python train.py --num_hidden_layers=8 --experts_per_token=2 --moe_layers=[0, 2, 4, 6] --routed_scale=1.5 --balance_loss=0.0009 --balance_bias=true --router_noise=0.05 --norm_eps=1e-06 --tie_word_embeddings=false --optimizer="muon_variant" --lr_mult_o=4.0 --max_grad_norm=0.5 --decay_shape="pow" --final_lr_fraction=0.0 --batch_tokens=65536
Below are experts of layer 2 (counted from 0) of a mixture-of-experts language model. Rows are named router (the router's row for the expert) and show model dimensions 80-159. Each number is 128 + 24 x the weight over its row's rms, rounded and kept within 0 to 255. Numbers have three digits each.
After each expert's rows: "comes before" lists some tokens at least twice as common just after its tokens as in all text. This comes from a sample of Wikipedia text that the model never trained on. Tokens count by the router's weight.

# expert 25
router:138137131120154160131131122101152114132110157135156193104111148123094112135157135152152126139127120134157163160144138085147160175094119100121120080135134126123179161141108113153108159102107151136129112128098085116134085121107130095127133129
comes before: " of", " to", " in", " and", " a", " by"

# expert 24
router:120095148145136140142106084115101126135143129087120148142078157120116112107164129108112118106142110137151187151160123110131147145149160121118140111128123128103161120092137119132108188101082111166141128149119128122145099132091172131135138117
comes before: " of", " and", " States", ".", " in", ","

# expert 27
router:173111118120136128132137136135111097141142127126096141147147171170108115123149172123103137106077121116124129145167125098141139113100169090117142073155110132143172141098133114126099132118105124112102092160169140149108099132079117134139140125
comes before: "\n", " The", " the", " In", " He", " It"

# expert 7
router:154122155099168123135100141075120118143138150115061164099100140139072120121145141160139131127117152140175154125163139109145147168114136089084104082100136100124144119086122128148113167100108133140106137146113110097144073136096140112105146123
comes before: " of", " in", " to", " was", " and", "."

# expert 21
router:134131134120156206146102100093150150141176140137088111139088112152114093074144149112123117103079156114116139159131148116131144131077153145086143093101155105104131147097091073132097171110104121128117124205142098116091147128083163103120118145
comes before: " the", " a", " his", " birth:", " their", " this"

# expert 1
router:147165124182128187146099114112146129156112163114149182075114149121142087116138175150112110091151156096138107156140119103125146127133138129115120093147188089128090128108118132148092139137084154145083101133078120113129090144125163097088149137
comes before: " the", " a", " by", " his", " be", " that"

# expert 26
router:135131137134140154166121120106109136210114138129099170128141167106137104108160109156147134107095162131156138125137131138150135166140188119095136107105141091109146127139111126111133136114086096153095140091104122106132094161096137125113135113
comes before: " |", "),", "″N", "2", "6", "4"

# expert 14
router:158157109162130183110114151116101127131146153132095134111173141132104094098122121163103123117108169127120137137161141124130128153097147081094120120112134114095159127132100134124099152127108135149150102127085114129115116148101153093128155093
comes before: " ", "\n", " 0", " 1", " —", " 2"

# expert 9
router:184140172112161149143143110100153133150155138141110146099142199141111090129171142120158087066118190106145157144172168135128126156100150157073105116084104159103168113134107114119117134155111095107100136135133105130111113117133142101113137102
comes before: " |", " •", " Born:", " List", " Country:", " Coordinates:"

# expert 22
router:184123149129133157096103131078124086162124123098140125136130190097128118114128097122146098132098145145126155141159148130109132131131166145124111116098097101117122104079100085129100134115092085113083105137087087125120092140103132157115133116
comes before: " |", " years", "°", ".0", " York", ".4"

# expert 30
router:127115092127113134136144133136114110136102101096095168111122130126131121102190111133133143135100134136148121167168129092095118147092159137119116103120124152164207153108098127158131148093078123146123129165133054077112094117099138110116108106
comes before: " of", " been", " to", " also==", " that", " as"

# expert 6
router:134132095111150142127104140109106126117132122069136140096103159137129144121170164113145127122099116137163124127139113093130133166108137087114145112114108130104137138095104132177124140114105144141107125175123086105110085174108118097131174114
comes before: " of", " and", " in", " is", " to", "."

# expert 13
router:180095171111201129116120122129131161161180174118124194107137163129077062159118123131155092164137117129125134159133080114142125138080153130109126095120146095119132133143147138169088129136095168111103103085093109115151123112097149103105144097
comes before: "-", "|", "\n", "The", "In", "=="

# expert 4
router:149103136123161152095104102093097134141108149157160122098156150123107118130155103153127125144137152153162160160135154124134142159091129107090125118128121133169163082103124106117129151138135114153100092130132106156115108106096171121118117135
comes before: " |", " /", ";", ":", " hold", " votes"